{
  "n_layer": 11,
  "d_model": 320,
  "n_experts": 64,
  "experts_per_token": 8,
  "d_expert": 64,
  "d_shared_expert": 64,
  "activation": "swiglu",
  "moe_layers": [0, 1, 2, 3, 4, 5, 6, 7, 8, 9, 10],
  "n_empty_slots": 32,
  "router_score": "sigmoid",
  "normalize_top_k": true,
  "routed_scale": 2.5,
  "balance_loss": 0.000127,
  "balance_bias": true,
  "router_bias": true,
  "init_std_router": 0.0188,
  "lr_router": 0.000386,
  "vocab_size": 7586,
  "norm": "rmsnorm",
  "norm_eps": 1e-05,
  "tie_embeddings": false,
  "optimizer": "muon",
  "lr": 0.00222,
  "beta1": 0.95,
  "grad_clip": 2.0,
  "batch_tokens": [65536, 131072, 262144, 524288],
  "seq_len": 512,
  "train_tokens": 384000000,
  "steps": 3960,
  "dataset": "wikipedia_en"
}
Below are experts of layer 3 (counted from 0) of a mixture-of-experts language model. Rows are named router (the router's row for the expert), gate (a neuron's input weights, with its number), up (a neuron's input weights, with its number), down (a neuron's output weights, with its number) and show model dimensions 64-127. Each number is 500 + 50 x the weight over its row's rms, rounded and kept within 0 to 999. Numbers have three digits each.
Before each expert's rows: "comes after" lists some tokens at least twice as common just before its tokens as in all text. This comes from a sample of Wikipedia text that the model never trained on. Tokens count by the router's weight.

# expert 14
comes after: ",", ".", " of", " that", " for", " to"
router:457526590414523430477451498429431409505412522570508570545477545467444420578446602413560472640537546547460443459579432535516542570470494512494561503400437419480497479512533545489490473459377478
gate0:455473459441521493549399477428568488481513521568572527470460515496490445505539522424595466621503546426506509368557454448365500545451513473513506423492503485435481456452460554411455507470487478
up0:524545515487406541480494469378572371426519482540527369486541562593500501497461460429535441529548437451583539481524558465511544494470479407495440393505487512448496564498518584458474420439508433
down0:527612488406522503591461478464443444454513552538494506521494531549496559463475494623529519488534471493477459550518442520500575563581524477537518521468494498519604545501529481520535442432532536
gate1:554510453490465450433502501528476543462554465575520533449428477456498535496522536434582465488433531523412551419514474474598498571518513512505574579434498523531436536504478436493364423483480460
up1:530440430525426541493470471462551586510458494446448484566567508445553551376487499482514517449522411491505473566564507469490480450488488518541397417505517488507649501507577503419570513532439453
down1:674460473519448541419479463619490541521485564475503490483548472410491567553569522486614466499564463481477560515507476430546489545498445509532498546480483474537598438446502524570562609572574493

# expert 43
comes after: " ", " T", " t", " b", "m", "b"
router:521550357544475466526527467439502413439575494560550493513495447492495464433447525578512586535512393613427461494560452442546441512549458451525464481551502510484535480536571490504385395582491509
gate0:554520496525500483461477573453489511324440465458474495532474389421475581492508480520512543479493442552470624495411474465470422532486521511510493563497566493488494401519501408486407477528532542
up0:406544519527533551532487550472495476468440573486571577461593480510494428508489425552503449465493446462411521582501488531482505535553486567527482538520497518452463544479542623487444508503581468
down0:558465515433534457527498543491444566458445476533534470506453477439412455601488559483437458531458516466486503469505517516487434520521503473409474584543521510538548551443585509497445462469479480
gate1:470552509555596551545486457554447494462461545485496511548479427491523421496441545578499574612435499501452423519431466411488516510523406495558552582635487439573601392505579455463456503574547514
up1:568480456530466498499505574435554510413485488478514498500496525428523541468492416388550445508454521404535516530475505509437500407411412551480570505458522500466521565482548578587542497430509515
down1:461575488462429520514550417484467447496427483531527531485459445511489567446542600473469508565422497598443517462522552482462585459527436557508479531495477511495514505609399562375447487388523602

# expert 12
comes after: " ", ")", "\n", " 0", " —", " 1"
router:549562424568495469447534476458372491590535456536525542458547492432484468595551539471496415515511454601511511502533411555524521583552483473478518529513528422465487551574420500543492492483432546
gate0:506559467400637469465459470441519498530514565533536552453441551493508495484420476513469549536562605480573492471486456520464488411538609475508513462571583553510454571478478540560444444495383541
up0:482527510381502459491566497432439571516557501445613451416445565499458582525479532531491482442497535462513456507494484518545514486539534500520529504588576503555408520402477505527498462444477562
down0:492469546575434458536437528546464445434464561502481399552429565533564517583514445521506494461510482566420589550544508480493532417441503497416546521482446560530462434515527475497554443431570479
gate1:478463479475588517456585529362483463520524475516453437406535547428441451486567450523508493496494537471422495451439473539514475499550545489439473495597476529467478518470447502563495394568513475
up1:504498538562529453509494490519484537502486474469532603520402484499575605564453518438455471519540431530558482535604491516535542429473409460497452546321456512522475557534518604424566519458546533
down1:437555523574632577438503482468521499481457455505390491554529593387534375480417516518624460449492490522506461466525456466524587492548555488474489561497478492559667585400584482457515583489502599

# expert 2
comes after: " of", " in", " the", ",", " to", " for"
router:466492541540545496433505545535487492417427521531517515436568578471465493541470512510596478562508447575471469388520442554453529475454453585455604476537530520508492436499497565592523566492419539
gate0:540487527546589427432530503546503509523461594461563430548413472445475433544423515529521421568461515520474487468501458546505376477488474570537562519592556477486607497525441459454494546438467479
up0:448526466415420552500570586388594535482476483480533563473487533509503457486550495474462588446503479508493489502475481497515563613524529455470520529419561508521467476519624463547456533614506490
down0:528533459487524432453552498435368561412496486459494524494497480490599563429440421490523545472477466541463579588552462471476548481507345521517538464524425498510422609516442487519375470472518420
gate1:495513549528522512424474446517453594414443581493481451430549521562480449509479494517515535464511518543532458451493496617500468472427471516513518538445550540458520494439537479570467571534466601
up1:460447501431562517353530525450482559513510539518505440528533436379510552496404471503585507529473406561491456526571466565501438429531487484485502539537527529457502547433421411569552473519590541
down1:536474509517381482456505533582470448446449464569438452490571462541570491556452604386455392520598472392548607525551566537470496423494497572481566511449531500526402474505477458479481471551532469

# expert 40
comes after: "\n", " |", ".", ")", "==", " ="
router:570457417486511515424513502518483530524492603497512548504504547419464465506526534466507528506460498565497494507475492515561472500575550501451540467490504345616524637464555469438519505514562447
gate0:443460503562573623610439564525541498512484513477536424471566476457527417473500478406491418408523435453576523528541451456552539463511481481451475530594560417411411531476590534516492501565516495
up0:489441538438614499530453564537533558524469445471467492484533448460549417420425417374500458391515429477513573486563444513577493566505516551519492506613534398500464556574561498541502480593561469
down0:663477591453391501471492539449521482488535499511448402489536504534398487501481454520525407534486492530543434587579504462495580466494452490560540545525520596515466599422450444522545505535551403
gate1:422437529522526503503570510501485541470484487521559545372514512531538469483535522508478503462513414480430374627533499503545489483522566493453488465572537453537505500477437565466410438547443505
up1:575565473522476510561506525562559407513488434457480499535454506489512512485514531441521416517492527532456588493517429542493542550606569512500470671514490596478414472510576503485532513495567497
down1:425497466576476508537596416404537589508529451450576501466525518535433533474541546542486430412506523504563499470463436477629437427473497596563456516453533556477498538453575477484452513555494518

# expert 33
comes after: " the", " The", " a", "The", "'s", " his"
router:577485480599522446414461516469517524562472484570556501606564572448492428488510514449554487549490566541482473487544475422626519443486559613462512446489503462487533587530537588536478420481514503
gate0:530472496482476507416493443484451605582460466563452530592538478528533602553457552442520489492464419584405482557495498489475459518486567540571580413528420505532516634499408439503466435523540444
up0:561478443539369465472406449473542575492422506551501498520528449585490604493515605518474539517476521479451484442385449516519525503608531468376528519461504472473523582554481414428515521554464451
down0:521526536456416497429520449452463434587554531574535454510529545455421541488522504494436492564508477430473489468411503398533489416534458527476482461525575468462493511560466572436513502538596498
gate1:545464546532555530480532502466528516559486468468438524597461519536514479510510519474516550566533512523414474567619456507466521488489558409473469466438425498618516582464521519476479529438471566
up1:529505468470442465455498511596567447443513518517526544535557450547486528521451522542593509493399487497462513422474552506491536581433424454554416553531458490446550435536436497488478499494525479
down1:517629495497511506504497435506545486565522409514502538531433433554512485551542580450529622469490509599390542456460443462440512454489401573472466492509476538392475424474584574588595477461472526

# expert 31
comes after: "\n", "-", "°", ":", "′", ")"
router:435428452531520443544608493464457538476553591463558541445563559537525527495434499572470507482473532491547465562509390564604415486484377591507544485545422484542450523428514514553456480442519443
gate0:486497435455511500401563526467535398471529479515493517516426465480504591554517500543473542415413491424543504539500467564611461491510451597490424476503506566489486675532495440534516453480421496
up0:456543419535466487417540514517414531433476510479538478490449547460508515524457469489489531531451534479497539538561541598539441450409394651502502530405433494490552486500519414488497488531533563
down0:497551592433529527533454480356526464483463497559475488549534471479501548519482534498451475505402412459474563596510551523504452464502565496497436520542567419601511480496525501458514477428467465
gate1:438426497535499402466498481567449524493581541456401434497477485633481515499566506478490548498408563517608401479540574558519490516484376590553393510502488520446469549488449437480481456509470541
up1:475503494563505507422526525533463515552545504469406443475574467599468564531526591535483495547525515609535484493508540563576573493489442473483456588462500518485456463483507512613506523539477448
down1:574484505457439534537440500487435450424448493440552557563535514541523479507500473438534488530577526493473408499407410490493558467557524535497497442386622420460469466478497586517447467495439486

# expert 23
comes after: "\n", "-", "–", " United", "O", " In"
router:457453524515443456561537575505548517486580508583437585556556470518424501551466559562484492498555494458511497469617456490480459417524487484433523428511434524540480562467499512513515443457493488
gate0:422546549484386482511407519406539381503481494477553523536544545513490539462452508529429545442540519495493448528475444457499541447523536481487542538409541442442543461544448507487600467563503459
up0:465532451492560512439498502547570462540535519559478506489471553513530536472567462534542427492553523453496555532392501538496526502443493529518546483472585464493544613568538520520506505427610500
down0:488588519566488553570480511453496461392493545542476502610523435468501497497474496568554414511533513545462562474524579478575490585437506433517465541577537488628592453575503550497521487558519513
gate1:437447554417557459445552544536482554538591474506431539561437460601483540453528483524472582497484529561536459529533420554561543498471421560430520516465485529556533416459548546502510412509525519
up1:536535481488561477580522529556522468503489444477511549535503581415535461497464464425533431495592433526504495515417582507478496531488445585581609516483526474484507481540435434416605523537416522
down1:445436479534517417568524519454540496572568474494552530475421514487507514535393530496529508443520517657505414381529481429543549487413455454500543492520492483440553514512534444451477623509469478

# expert 26
comes after: " the", " a", " in", " A", " The", "-"
router:471364405626450509455570590468471548561531440468504574534603522474449463458543483486497592555513470536525433522492457463582497450560468516427503412438474473442517679468481494552465400433479434
gate0:541514502525592563508437539497412495561551532452483580485459481582457494552571470547395640473417467500437481436492491467496522503484467491454543558514463430504447562467503488545507495441438499
up0:576432459411511419597475517557500514556466460508450518553493574489551514369528461534480529504554417543474526570477456476579473543419499537515554503497532519467469565379483450505542516447498552
down0:446431473465484498611447424410515493612522556512517521459515486526509472560505441509474521503527532504542468554511477437499472513513468440534494432475476487494515558405562506519504521424479453
gate1:460476447522544553534623475429426535556547531510572472574562532536463506514408497554500562448506512493511414554491472447491578432560597472495556373469490532443452558507503497546470511451528522
up1:571526574576530452491478489545559507494502510502455517479416437462422532552439520386542446507573548500572515526457571547468489549505483485452544465500482517439417550496562552463515552530552507
down1:505528552573463479563449502496551454498408542583502466487505493574572484552543421474449548543433485526541502442435483472517490514527465440441528485506572536427486575439358480442499480535551480

# expert 54
comes after: "\n", " 1", " 3", " 2", " such", " 4"
router:401556526506542457553574519459491531476498521552486561461574556420487529501470582458474512599504458517452473389499460474452540482539554511426533483554396483609577585451511507567484468479556462
gate0:562500418472460574470450460563471583498564511495565520401442551525500434518426457490556520471511512513476555525505455511464489497547513469551514535555520475568462520421552518541383542543531494
up0:481413573566451556556494528504509483422513566516502473484458468552566496513581519573454523478459570480429512596423461445465538392467384491520500527475488465438531487485482602636479472497539545
down0:399512538582482488531515434467549551537563439474565460462481465473444464435549470495453458509518478538408470496601485448476449512490435453553474533551508475504490577437538463608456533493419409
gate1:431512486438395389498478474410565476559501452518560541435504540550485424486552579478529451512465488506527378501447471419521579607506572456446626426519564622533568484482501546414467471520473472
up1:631353536381470477449472464606507496494514616427501573529573492474590466500468420459538486533491434564572503489545517542492456607433475496514522587530512355514512499530491467519477446508465454
down1:554503568484437520439525456422557419487493360460572478488521518514510465545475558535583422394514592473457482516449575496500444599443561432485496487382504546571479421471462459514509580510551393

# expert 58
comes after: "-", " J", " S", " P", " an", "J"
router:433490494503590411501533568404454560512430510532558537428548558579429459566509581565537551499513457544516559418517522456571494411394465536447529396544437478548535629443481522441536414493465545
gate0:462475412435605442491476540513586560491479612509611498552515495532389539592555497524602482519557587502446555432535471403524533450503453383515487564510486533462512502495510556496537483503634465
up0:502464419491436428531475487411561457444576520519463456480555519584522424506488510470613573513494578608447566462454471468574622398498540462531484442506442568508439464499461476476604425464592495
down0:498393494424413525505503549476542432534595490454535434560525481445487573470476390504454446475493604515469505464537471499512549546522396491545462539496468511516463480497510535524485505521486501
gate1:493471469554544498512544498591446590461478421457413554462509502476494535494518533599522502527537504663518504609534460479536542463520477499556468527537512445548416520416543465494476471491545560
up1:465469529512435441526512506413620425482533568575511486514485508441463568556488418482488438508565518412511468425413592449534517571480505413455419450523513572536580579508442448395591574536486388
down1:514511497597508383464513460473529481468511561524496486510460391584538579474475522611469589483517432374550580437564509503498465526478548539457513367479515432559491469591440540645530464463388473

# expert 36
comes after: "\n", " |", ".", ")", "==", " ="
router:433456430393502454521596516412466511484481541527503570436462516463499546555476583545503534524469578521479494486479507544624472517461463522495538506514513468542483645445532540551551468520514440
gate0:578508523434408525532520490479484449385531512485453412515507541492433501502448514463554586514518452480552456443440497472569403458545574519535548444528442441527664508525512481485527519526599480
up0:580435419431330519518589521444471505429546506510521384528498488515555472407521471475493588440491508446503471488479508492609451536464494552480576497564480534480597497511479555538460579528578483
down0:498527466506500559477522633480554571520487446429575565476474533487496432426461519546481477528403582574488519477528410557458506441605463496521390503563555441504530535541493499582615647392521476
gate1:556503471522506544512540471466521525502522494527450457474573489438490490490522434554494469492456531468461479503483467487533551536520508512471494558432471473522490480532606397590523494501574534
up1:573487514478583517580603441432506495420564477442536567420588402364541531422513476549460459519439518528507429499447543557496594552552435536483498490392473598514472537524557419522580439468583475
down1:583557540477444579453499523565537476502449385448592536522514490466510441548481511445470508561490489410463429483455442616464484530483520463506531552524509503449512457532613457454490588535432402

# expert 59
comes after: " |", " ", ";", "|", " =", " ("
router:533556452535539519514502497499528496491421644588561586555547508463411485520518538518552423524465413519538587525561424499514502545493496450457453389444461516442454595461497525492377483464530487
gate0:469432515532501626478515456575457429404442587547444502483532500528488433426433505417510481577652459464533510493587529483566481487596501563478597496523337502447484565522599540512528510379581587
up0:511466439458524430444459473469477490429575550535548544506428494543517501611446538537481494486530523601531481404455429610550507519540458498548512496477547517453458465484488526555486487525439342
down0:557537481507458513501497556516493559575465579465528455459476456492527446538395389476472512546540544541581451531553454454585598454461519537468420392453530534444488462662466492546521527517548464
gate1:535431433414454479450505468599491509540454551532504487610478587511500458535515419477555396449501552427491432519510420543495472532545418430475537462537472493546508577466502676460535532451517425
up1:524417481476451495561504490590568550541481507563530474440493564534433483505519513502623535541422522521493615486420514484521604496532514524472547477488451589573427490529415561531511549487446528
down1:527420503466548425587474474547581527497469449510409502514459444462498516422448494572468451523531450446664498513435562605523551496541487496538416551510549556496466548481535538521427633486559484

# expert 47
comes after: "\n", " |", "|", " (", ".", "=="
router:479422500511556488544482546428426399408449509509557528518628440494569493515431495491490518499507486459567571472521520540582536475415524583482513486495491422498532590487513537568487484496483499
gate0:562528482524524491512458469595527428565524450496530433534603489428532416598562576448417404560480463432559540484549511483488571459497522456435547548500515476503487511491487486561459450536495514
up0:579444509556545502531463482624570518541424497608465429548554472452478361549541467393476459508415493461501655435614526582496581492515450484515539458473446396467513542512480520593492540535515474
down0:373490544510516525599469460509473536530462591450556545494516433361506456505480459443529483498531479523510532536542538501504525502520484505531447517538562405560538554464477325543583505490549470
gate1:427485461586491433501420561464509506526449508448536496454460462524618519459406453454471537467550386506500512511515544431419537527476451562451500482421493491462374601476510550529577484619448501
up1:590504427471541575519430511442512524419563514475396535485551403479523518569575538536564655509485466397464487486416503569501530452572489447484490554530474462483596468536469406455500515533508525
down1:618524500499441453557487485502507465461541453595464536543476564544446547474485527420551492551378515479474475468481469566527454536497542475492526526496457522420580571394486447500564458507540495

# expert 4
comes after: "\n", " D", " C", " L", " c", " d"
router:412508540622569497485497504427415494447491494525633536448545483455437497540527498437555458524517470573620461530546461560517524459528448547437530490559417425455511554566461559581541449417486440
gate0:483483484532484504440489546464518511449454483529583438479499489491555482498632548292539446501455446588530499481447482498524538503606507495459502556469421398512464536563536437538444463515508459
up0:529529474488474456479505454501458551489477556473452547505483555575445442508366539664453519486512521473433496544529544554471443525473478488592473471520551549489450505467497502501539548555508592
down0:431499588513526565439556419379505518542507522455462536545506546502537546521559544418505519612454478538462449564475542467525434438531492410471436500478478489561525529385516493511425353458468557
gate1:501492486523541552402537423447458524497555465517537543459565542442493452513481548450557608499406445604542436596464503552499556457593521479562485565549508527561564385500453500548546482498447591
up1:477482494575470452528591468538481503524439522458542453437482493518460416469360497440528532492365491516494381593527509573523568410543479491607446509471458540492391492484476520487469544493551564
down1:605581525479448501506543501491469408383483528440439499552429421520551491562453551449433498506482460543513485557430529450478474571459492468424492487456562501480609451549457453544544556552433492

# expert 38
comes after: "\n", " of", " in", " is", " G", " as"
router:431496553578573554533472488468388495405510501486585485539565481511538497571566529441565455543566426613553513476512534506557480488569486482421464488562479437503445493573505514530549436511551499
gate0:447478463378476522510428438570481432462391542528515478418473468512555421553454474416479499499525481566523579473491454539511463540489562445455452474574440511430509541562511454549441510474623488
up0:521489356606497546559547597505476519566562528548461499514562436471485541453622503566527526545440461417521490520445493519449512547552483499409464550463573476535432433489516490498500408504414479
down0:491585424507491469499477546628500557535506546536527478451512587538529472445481561477581549467427464531444522435471497535566453571564510481461479451492518547531482477588421498415494511410479492
gate1:468508469502516522475503571507399553614583557465448560521527513487466441361548450472531436504565522541470519509458532486490435475491434470495543526437515323482444621571431444559551466498552498
up1:579532465544466551417411513405511451461495505484537473477477461456525594509584541574487488464525623563552437453513493521529552432556527590447550432513545610475463413505472508462545599429409481
down1:421520478531498620509491515448534524413430454491497503506553500508534490582520536446491495499535559489497502546500559481460442421493515498485548569510504550578543496498463485488545472571458607

# expert 20
comes after: " S", " C", " of", " K", " N", " c"
router:514480466555537466451538572556375397590508486559560458505540522526512492528456578358591465573520456545567521509550527580484495501537480523469470475551459495488521605524473502588490411528509559
gate0:566467460478602493479510395542518546541526532460550449438549567470570543472501445563495551496538462481563522577523493509539529510513454570417497459557476573520523478529567478575527519571425599
up0:529512418494396550419430527487555477487567417495547608446516453460568571463523534516508487458391451443518500514447411503515538486543482465548472545490503525485479540505389509456509478479566526
down0:485469511502460533434484560465460469475505476425458440510543451532564528477606474424493428429449591524573448503380455510453550528506527494542528459492475556587460505520507384420562533474529468
gate1:460489464524505582488547587459503514580572403557574517575500549453495527512513596469485488529470563491491480485544493472533562430603481497488496424429518516498483541548498482548532453539595565
up1:512457530551593437471556470489404422607453531514592523499395586480468512461475623483598569469471517479547470505514533483515569417551564486415492448463408557453503455585457488458547503582465538
down1:535506552546540556467526543575481447514450457566523509426474474538429580554487526527498500437476534489548499509400476499565537457553598641472462518420542463510510553514467440544457473509506533

# expert 15
comes after: "\n", " |", " L", ".", ")", " J"
router:422428500525622463413541539363491494520449611505634614477467635372494517506477582486560533524524536576459538509536512579571511489571505523420491496479478478502531574525482499452556445568542481
gate0:391528502499486615405500496489485469562493404552537533551394549437458524531458604551532454541505485457498578546498438546510497593510470544441505433490506483566458531476490528469497540444508467
up0:532560447451397454523372514501644443461370546544428422438555477608459465455464374428511444502473388450477445599492550493498474655547606481505581479495499505425505524471520424470493510506476491
down0:440444427547513443460502524524422522562523529450580628433519556522444511574520461495417589475557546553496601498435521425528560487421413477436506482473495504467510491449482446510525489505456560
gate1:471467426467424515491520509485501548478431492458507578471546499489444562468524443594480426453519489555473554602437415554594440526499479519415397537448423516491474535476440497520473464511486515
up1:547530488478468427569498453453503404491564497373392441437566520428432450520559449396487474498477611491501446493431475542520434480411515569455508537456492504492528489468531433586510517628469508
down1:491481543474444566495537514547548505502501474488513476520557466603456474461486548525509530524449529509483469421532571457525536503520415469572444480525452560445475453481511544601573540521467519

# expert 50
comes after: " S", "\n", " (", " in", "|", " s"
router:541494515515467451530487599385521480471524496498488494487555520436450464490413461504543519512442408471531559417476475508554484504424393529441531386435466484543516592530488613608434388465545538
gate0:543515565451503484504612531471455492540456512450429437507428586483463523554522615515559577513429402540603482501508512522484450547498424528581510524532546457520503555614489522529458439455454509
up0:520451456496422522492631497615494577604474556510511483542430552587491497543471508536542491451454538537485529358474548466522510547437471487553485601468444521463482530507495597481574522447482460
down0:446403526510459483423476563504533576529454468408486528491489396503459425515519473490430477544556566425526487521531632407488503491415439531474490479499522471435460508614516547520484494484514436
gate1:537475541522558515512535557428416449510433451441455476432488583508483472545433513552505486544303508532588531449474576526489557475467469496478473457516505452477516609460458481547378451440477541
up1:582449521501503510584437499478414618466402495496443524535505466530549490553489549625516530530481473473613532483455564564551519477508341530462563526460510498470645550447461541588395485430487521
down1:511591487458481409563438490500455596503522515517454517439433481509522487510512553597478504477542597586500498387548522409449550508547481568493484571629513514521469508490547550500495557492608537

# expert 16
comes after: "\n", ".", ",", " and", " to", " \""
router:488542485464530498540434479465458504422487474516471556484470505465482511571445463455472499572545484537516549523459508489525496527402563460487483544472522430506523536443482523564489448439479498
gate0:510498488527477505532507544626383489474480559472435509442485509467500487488480482495480532499594455589491615521593503504412587523453466477512491506490500450507532531434441450428555467472509528
up0:437480603526402345489532507540510530510543486576443502439421596592427485480611535491467480503401537475460489482501565483495567477603569514515551536496463507451451553457546444463492512477482525
down0:543469591403478534503504431589464363532536505543526553408457494517526464490431513483500559463542484474495428540541469488601449589463628564512479558426580553434534383594576417458513513536535553
gate1:482474497445463477410469452442483487518482514539475472518432561447501567525496584571506500536511496523472536500488461562488526524575459462512528410534422495494492461624528436522444370420479533
up1:553563602568511435497473592563596478497535535474519546389477431520448520470475493456494512497551530454541586549507524554499565464468545503553548494517551547496553512459539458532498567492533483
down1:507468468428506439511547457462478627555462463476532500488563587512469528604471379542514595515475493597510573494492452521494486496486422396525463472544513463513418553539509480526468412506382507

# expert 37
comes after: " |", " ", " 1", " 2", " 0", " 3"
router:536569430576609518473533441493442414466437480528516491515487462390502427523522543466567506491471450525506545457563520576522562524501547514465541436564397440506544581501537505449464470536437498
gate0:486558530579528511382582454541574421499582471515472466518537512503480516544407493592421489443524555559515478479604430558583505424496542546545480518515511502545475540487415417576491428430503511
up0:433570527639520520409525499520568487411495443543473460440547513486499466497540472438486522498484464529581463557531436570472434450646547516512527477519521496510526511488468472495526480503498579
down0:495486457480438571438514499455503475475560504503505526443492424486386510460481552510596473577570547419530504468472486564578517636542510567467522492471578504481468479534526472451429494557475519
gate1:441533526441500469570474507509534480419501527591472405485485450470521400508523586486438483434462535453484564536534504501539486497452606482524478544517487443505606450490530475472436417408497489
up1:521464608493447490467519623495485488443555544501500473483597480473516618510561524540509514487497503436451496492502457458468522440400468522392472470478445422583574461533466614458453467488438411
down1:482440501530538367425462483485576580416459533441484474554432589483548499527561529492526565478584438522555468452480505457541481509453495462457561486458464405471429472542461534436474434445475510